Weights of a small mixture-of-experts language model, trained from scratch on English Wikipedia.
Size: 12 layers, width 128, vocabulary 8192.
Training: a variant of Adam for the experts, 307M tokens.
Below are experts of layer 8 (counted from 0) of a mixture-of-experts language model. Rows are named router (the router's row for the expert), up (a neuron's input weights, with its number) and show model dimensions 0-127. Each number is 128 + 24 x the weight over its row's rms, rounded and kept within 0 to 255. Numbers have three digits each.
Before each expert's rows: a language model's description of what the expert responds to. This comes from a sample of Wikipedia text that the model never trained on.

# expert 27
What it handles: Periods and capital letters inside abbreviations, acronyms, Roman numerals and codes, as in a.k.a., co.uk, z.b.V., SK, II.
router:130136150164100124109120108129163107117108162099146107097135132157131114143156165115133140147125144102132113137125104149119146130117072138146132100083081087165164143111133099184108135130138148129141131132119158151167127121118170098109084130149118103123128137094122106110111183151161138131155139086140157132127139117067115137091102106151092119097071107102120134106110141163112126170107
up4:092106120102148123149157114134170110137131137107140142119133128135201101147153154114173107156089103112120115139095120122101134157092110110128106112107121139133150175145107130147139141131153102140156106152149104152093153132135146159093088138137136119127160104134144169136134132132143107129083146149129128129099157124140125108120103079188080138132169107083105081079142143133106136163156
up5:106139119100115132132132105118166103147115192116161112137118106093123173167120122116111138128059157101129136151134093119102137162129099107125127112112089118113162115132136130095109141142149134100116144135095162097086154139070177120116113119137138142114096110111099112153076162168130128178101131096097117129164109084105114107134136113111107127101119102133124137127107098112117155168114
up6:091102137155142141111140158110142100157103133142148171097081131108116128152186134097160129139089158113128113140138072151129131128125104118171123093101092096078164140167116109121137142116119134103095107107109200148148151137124148110076123186141144087105115128089111150148090175153133126133132140120117125137132122129114114113127127117155124118102148106095122116104141091126137105139130
up7:103122102140121124137113147096129116135145124124138124115113119098115139140147107086136138142096152100123130107159079166112178119144118132130124086140159129130163153153115078139170112150128120102099143158095169133132104151064145091108135137135108065096120197122136118144057151118136128136152128132093125127143124116153123150115137129145098114094119095125138139083137122183140152123097
up8:140137103123131080136108127145089140101129139139110151131150140160118123151134119098171130191101123120149084129120103160116142057128145121166148175108105115105127161146118134122102110091176092074089074105139125126090064120125109091122114132144106091153157141109131147120129139127122110102089138122138161093129146094136140159135140125133135123143114124132128128159125168109123131148095
up9:188118133123131133127111124158154122129145129108144133107097158169116148151145169100112129131116153157086103137127130123111157152089130143129131136105137111145126157153142123170124124101106121108168129119102145158158121111151170123122104136202176084149111146137128129123106155093093130120110145060156106142121186152087110124132122111177147104109158126143110149122129120168150118169130
up10:134160131141125145114101119114116142119144149066154137116094135143135111138170186138161133137110143126140130126131143101101150129138096118157055141122111097114169125124144102155101149135120156133103123138109097087149101109152168179109088157091134047132142110123119141124137164124157124144146150117130143137098115135099113151094113120136136102087134113138095143139181126132163111113095
up11:116124108145112088129106120125131125069147153117158166127106124140152119146100139113186110139164100085125164116138116105129130100134080131158130118141132123062107155171165142160092161116080129133099137102134127146220142134113124090166105112150118156118145138118094148110122150126128115125112142100115137140140147088099137140127103130088150134079120127127118103115140105110128107115129
up12:145071155126124155107079126128161113120159084111149117139133168168124156115166123109116125097133178139130106086135139096157142116135129129132150108124155163132136074121125178119132112089127157123120144126166133110174112138116118175123125164092107136125120182078099130147137140164139156153127165107146145155117101135138131100132102133152116095106127130123162103139127151176115113115086
up13:151116132128106126133093125120119139150113113111146155133127124129117162165175125124082153105130157156118142157132095180119118116138108145108144102155117120124123089132117176130138109128108122190186115144109132103128169130112088113118110107132129117099139147121193221119110185142155126140110139144128138084100131121139147125131139129136153117120165112112117178159108102091122135139115
up14:141133114121119131135112133119116100111144147107137129143077148101123154110194131084121118158114117135156125149158133146125132137098116116088059151102109098149090105083151131103112142126132145134121139162119117139166124105057157117082172115108105130114078135122126131126150135164092173146132106134139117111157122103099126126161068122088107106100126136102157141158120137136158139123102
up15:113155150096146156118144132109142101147125153121120126111103099146117092132136098103168109162167105145126126145090116161127138140120103100171148115088124108153096132108117085149106139154118148160135153114103158125182172093081136140080145147114141072100186131103122148121109132125138164092141109107146146146101111146130108121170103107132119133165099165091139136140106165130141141147142
up16:125103093113102138105104142140138113154127122111109134157075113162156133093152110131114074140113102160099086113140138097164143156070129136153169138110106135149077162166166135114131145128088159142138180175106147123145121158096178138141107135127120114164148118110133098136121118117175151120116132110153111157133135126151131097166126088154101123141097112102110129135141121107103157147132
up17:145079139099104123119095114116171121127147174132142131133110162178113116151075125179144085156100117100088171132195133136109130110124110130140143131149163108087146130132110106132114114092113136127105110139110158143145114105094117107129116116152104115124143132149096164090134127130118158122142177108150107115143146097097147149119123133091131117079120101117107102131178130081100117132153
up18:170130148115144126123113121125168161111149117140156136100128139118134132128148164161092130126088167129153098126164149132161114117155125145112070110094106121162099124101141142150090155091132147125121113115178172130152070100125119157127136150080144104149135121143111118136126147173157133119124140079122122149108110104146113091150077119139127092127154083107122163116081129131124142080126
up19:138109127132162152173153122148137098118119100130142108106081137130130124158104161121131123124089133116145094112103143132095136131127120123165095107110100122123143096148121154093071167135091151133117133105078167127138123149128149149135132128106160093076115131118118130173074131177169130175113114102085145170111096128084111120121084128122139077115134116128145111141085105126140109124127
up20:164070087136142123131101131088152133142146122091154139132157113147111089105134090099089125141109127130100144139140069198114136142107097149123137140130122114109131138100157133143151116121128140145155081123129119099184153144109103170134094136087144116133115126151117172089136138172116128136150159109121111166099099136137153133107085102137121122133164176118098100116139112109136113096148
up21:155135167112142092128141121154121142116076111138145167127102122132109151134117121140126153115162148109152150111163114148134136127137144140151104153082131130125118117164087142132115147043140178106147112076146137141109109135066151165148131172130081101155115138091103121148130131123113163114120137117133121111121148113117112148163086126107098122114124094102142134146155116151068105161145
up22:188123112109116087146139135123148097090142133144140136143164147081171114140129120106090152145100123155135135126111109148107123144138110106127112109123112118153109141082134178165101080110146122126173118106116175157154140117134119137143099105125130117146141121116156102107171170165150109153186131121145105128130101135116166112091090125159100119134154161103083134110129186133112139104118
up23:177121146137089127132102134103172182097163088122126148109157137146144102131118114129119150170113155139148098143142135137119143143138148132172108092119103083110172089163085100134111135088106129113138101088143154106103116110113112109087106141163126121094169128155133136086126117121138125127157186135136150109123121161108163132110103113176098127124152113101101125114150133105107134168116
up24:122163147102087128116131111101118103158117172137160125107119125149151126113112151103106167112101141153111118123092098105135120106170132100139132100143164135110127124135086145167142121096112135104113129145128082151159176143122123115101105130121139181153166144187108108082139108097135159123113172137138109167121118121117132129146116119155110145112185106116148097127112171134083156180125
up25:130154121135181121163119142181134119092137136111111131107108159116169147120109181086172145115142133101124080108114113112118140072118130130148131142106105120142119183113131112127098156114119130136123130127096149142108108135130118118139136117115111130115176148089101115099123128150149184115130186104158162118115127112082134097120103133082105104129092146105183103087144106113130121160130
up26:109099172118121141125120140145124190173106098135140108129138130168100114124174131155136144113117114134123140130168106102154144099160112107126138110116159105156150157131107081131164116183112147143128034155131176111145168122155115120126098145129081145139151156142129153132141152119134093144134177158130135110107132123150123122150134131121111141111117090151169123114097125091141128098136
up27:163079144132131128104162123118155093146115130149147159129128121113183116125155123103153130173149154159102111133122089113135131115144143120160089124126085097072139148112114083130095138085101127097134077110136161130133115135124133141093138141111148075124166130115166097090062105138101123133177124139133123103110098127101118111111149130103121110120109134108107107079103117101131112126119
up28:110149120103147145145116114133096133151117172174133124126120118152120148161134148153152121179135144100087094101145104176145110141137097108124136097113093100145107104167112122134090100154115102125143150150112130113147140121130157047105099151152101092113147119118152128091055123130126143145105139216118108110124150111116121124120129098116153136129118102112100118131129126128096131126102
up29:113161080145078109160127103108070162132110116107130124144122123162109134133133161158122125181132119130097091142141093103103148116152133155164059172109100108150136175114145115129133147144117116115149077133090103145164135097141140117145105149114108115128120127115132131102105123125099119127130125117159113118115160104100168101127121103136088070094117145131096169143114145159136142119109
up30:153093156113146134109136128106135121133113161120149120146135125148174123114095122144122106143130096155092183118165147157106131142146083120139138157143107090121136096138151109147092157090058164127129137136051139142139115142078135088059094175151145138133140110169140142144115116153127134118114108139130117117103114134117129117132109114093135119149130129140089119098141119091094101144143
up31:152148149118122130078116154155144130129136102091115111128119157141144111110117205138107115141133120089107174140133120161099165142112137131128119146116080090156109172092127117141115110110110124131128153138163155085096088124098151106114091135125104137123097116103102131156165176113091103140148116101128138151103122104111136119119090114169110128157148163132136111139136189147159145089122
up32:128129142115177141131098150149125146154072142187138133115133143126098174160131098061145111100142154131133108137117108160107162140158165110126149139137108149126161120119111139129135119134120170118103124145115131097109144130149081147131101137124105161107136142110143153134121123167085123103132118171105110094169115094118147105150123151098109143158181143106122096148170159123113165179120
up33:152084145136081089129113125124154048108124126139112099147102167106163112135141142132132149127142136148124144098133118141096127138165120137165146146085087175135100117090146140152119116105138116095178155108136181131108159136097152139100094102136126132082129114131177134138178156128112129102149161103137117149128109121113144082112109089123138156134097153151118150132130152141144141146145
up34:183150123120131135125138102125155136074121130178132121138157131129101144121123120137069152108070137155084135082107141106118146162075111120130143142122097141141096112113142129121170106160122136155128138171126220111150119122120122095140095139133124145090112124154128081117143146097117160120152121122165149129144149131113146143115120105128124135097102132164124140141137130137101167158087
up35:129179127129110140153113136137139086141161111118127099133139118116168089141137147115100123108132143141159147088158107170076120149128149147127136151110091161175120144075153180100082115102140138129206154124105140136131110143080132153116123168147136139104109147110103166101169150184135132137129140130124128116147147126123088140120140099130101133160149127133115116155152138133135125089104
up36:138139098140179123110142085152118124138120110146158111145173118171169147105127085135147107153138152104128095128146138184151129107140084130127128144090099086135155112129151101130107127142147114179147118150061143120098137111140133094072111157137154122127112154147101132094106152128101116149116174145138135092170150121128108158127095123149117141147134112115123150072127138130080123120131
up37:199092142135089131117158162113128142144132096163121154139137116136147147136157093113155122187097165103136134116135151137132094104122099148130123110111120166118123120100116130159089166083088117109122116111132134158149117118155109118166120151156130127116137115099135152100109076157099090126136152138130104153098115116106164151130185102186125119119116125146122125136151105124108120183152
up38:076097102159153118164140163101133133099117091135139131150135101172147131103125106091138116163132113128154129145121102136114130107110081115109154170091093068134128155095187119124141114120085141089112149144155170106128128122135145102172080130146148122116102122122120136107132161115114136147122166140130144139114147142065171138122099116125146134093081136116133121130167113135112129143091
up39:181113122113151118180138090141131117124118083100147172111148111151104109123116080113130092144111131134140121119126091109117121105118129141117122129068117151109121132192113143148083133113136151109114166146086148126131137099142124104136085110140152113114135096098151117127085138141131175122168134127114098154122065090091110156099116134140140128083144101125093103099138128130092147155133
up40:116111141185125130149096151161112136142118132102107147136115139143129108135097071139108123162097145128116072090122143126105140128112128136119168134078093090136119145125110081148086146109095101142113091086144143133110156137106145093104145207130107137159116120078138118159142123125126122153161125105106132132130111128131135104148128116136075162116121137113101148137159155119081111091148
up41:193134146116105137138127127119112127138111143106120074106115103141121151146140144104138147108087166147112109157101114111109159125138127104118095112149159127110128170119098116180141090163119131126129140133115161161115138151171134113092138131147151100169142173137118084138101146124157132174105132141145138112166153113094142127112152112120129130095073094092095173139117102165103138086113
up42:145137108145131163113119087126140145128137100122151141107187175116121103120126148133112135102096116130128163117112143161138122115161070103133113096140119115125133140094109130150120045150142129131189132115122145112132133148149098119101163132136107170111115163120110174124112143150107128137170134143129147142190165161120127095143067145147108140105113101123158103114118110089137162137123
up43:193103080141117138156097164085119122109086114118121131157140129161106169113129099097142111139137122109139102147135106149129121115058150140132123123118139124122132169127148133126158145116094156097106147145089144124138128133118147105137117117158117084157117156138161133131117115141170136112112134110126120172088134126126142112086089140192135102090120114071134083156126103101108116126094
up44:143160135116136138162103134180163137110128153128167148102116120145142134143149128094115097183130135114065152094136105118114146143127133134101104113129089150161111135153123130135094116117141141122156111159093119149135149079122102114135146146125177092131129108108113159153104155106084118117131127160180137156114178096120132114160119130149162068140141137147110137124140118179141140184144
up45:156111082103131134134107151121121173123114137108143123112162157125104125112172070103070081127091152129158112138118141109120158164101142145122099125105105137142150134168144148121120129106159177150147146092099116134156115077116131127106115094166116082130150115131177144164090108114157106110151133123166150136159157130124110138127092128123122118137130130064100115129136156139135139155106
up46:115079121144121114135109125112093112174109139198126151135125159138111153157109089099127130157127127152146130118123157149135137120094123118139124090122116152088113130158130103152137139156128137127088089122137147138202107173071142113133119112153154094117125151099115156144133138115164125119115107149110143162108124084114134113101146117094159163101130095143112102094128085149086102125164
up47:117088152108123126164108153153110108101140065113147151116149125156142100102149139106103102149164144102166100159113095112111136143137124144123109124093116093123130174120151104108116090131154150112159165088115147099141143136115147098130114127085062116109127130117134125155140156159151148130098147133126166134127090085098106111146135121090119100118161146120203146132136154123129114102107
up48:144122106134168137169097130138128111094129107113135119134131166133117176152151111127165114144124121118152115102141141149121102101128094109143136133137118131120143182101158134115173069136100147103163116141137161164153140145158139114117160119116129085159121107064114125110114143116123109155142152118131072140128107071119128089138093132170105128092168125110144125101098164097101152107166
up49:113091124154099139136108120138113118133124116121144142079145111115159093073171095141133090121123122107123177166128128174117130144122121124148128090097108105151157138115112124172089143091110148148104154132150166168128124094181133115099089129126101111146130114135095118102106119105142181119106164127103144081103106109181122130085138133105143113091113147122122082134146146128147110143142
up50:155094158107136137135067173144109104131151112093126116148131152092124098112129096130076123115106128137099118105117078117110111110126110127148079153073116113146117159101123133126107086131154109142132145141115152126145169141133144144103140139116091130109120107141152124165125134133098190124088176183106123122182128108138139112119131113116078130081126139129127148145121178100124133109144
up51:114133127129137094137164144175151152148135147095173128120171177163138111098115158084103103156119138089096125132130112139113139087118098136122158142137154094147148168105143133146125052088130143080139137119118132130158137139120132114132115129110108128133133144116132130172152131150088111141137163152149147095134128163109103146170131123116124118170164170101135118169164129122109139090087
up52:146137122130148122138128177139150111101126154110105140123089120098114162152196109064146151166119157095154113130105106158099146116128159144150151104076101122090153144138152124149157127130133129087120122129122176172115118142113145128110134137158100092135147169112151143135103141133158106153130133137104121133111151088118156163086131119150099088089120093166168115108104139148142120110117
up53:122177116131137156127145137140152151149156126112134169112148108129118133132118102083099091160080173150090115123146086119138151142152094097079128094148116123117111128121120086137115088150141187146103136097103126141106147120140143121145123125085129077152130113105102111106091145157128118144127147135150174058107113159141142130132167133100144117166091122110122140107175104124126128125128
up54:139088160145118113133135147135137113147111162153104119157166137160140127131116142146118143144143120128142095112135127146157143129182107133075166121089110149095139091183081195113118147144153104150114077094132126134142154126114095129105112131096105141123164107155127144085121125093152131133128154089082170084114091120152145124114156133131139149146158102149103095111134140093139131105136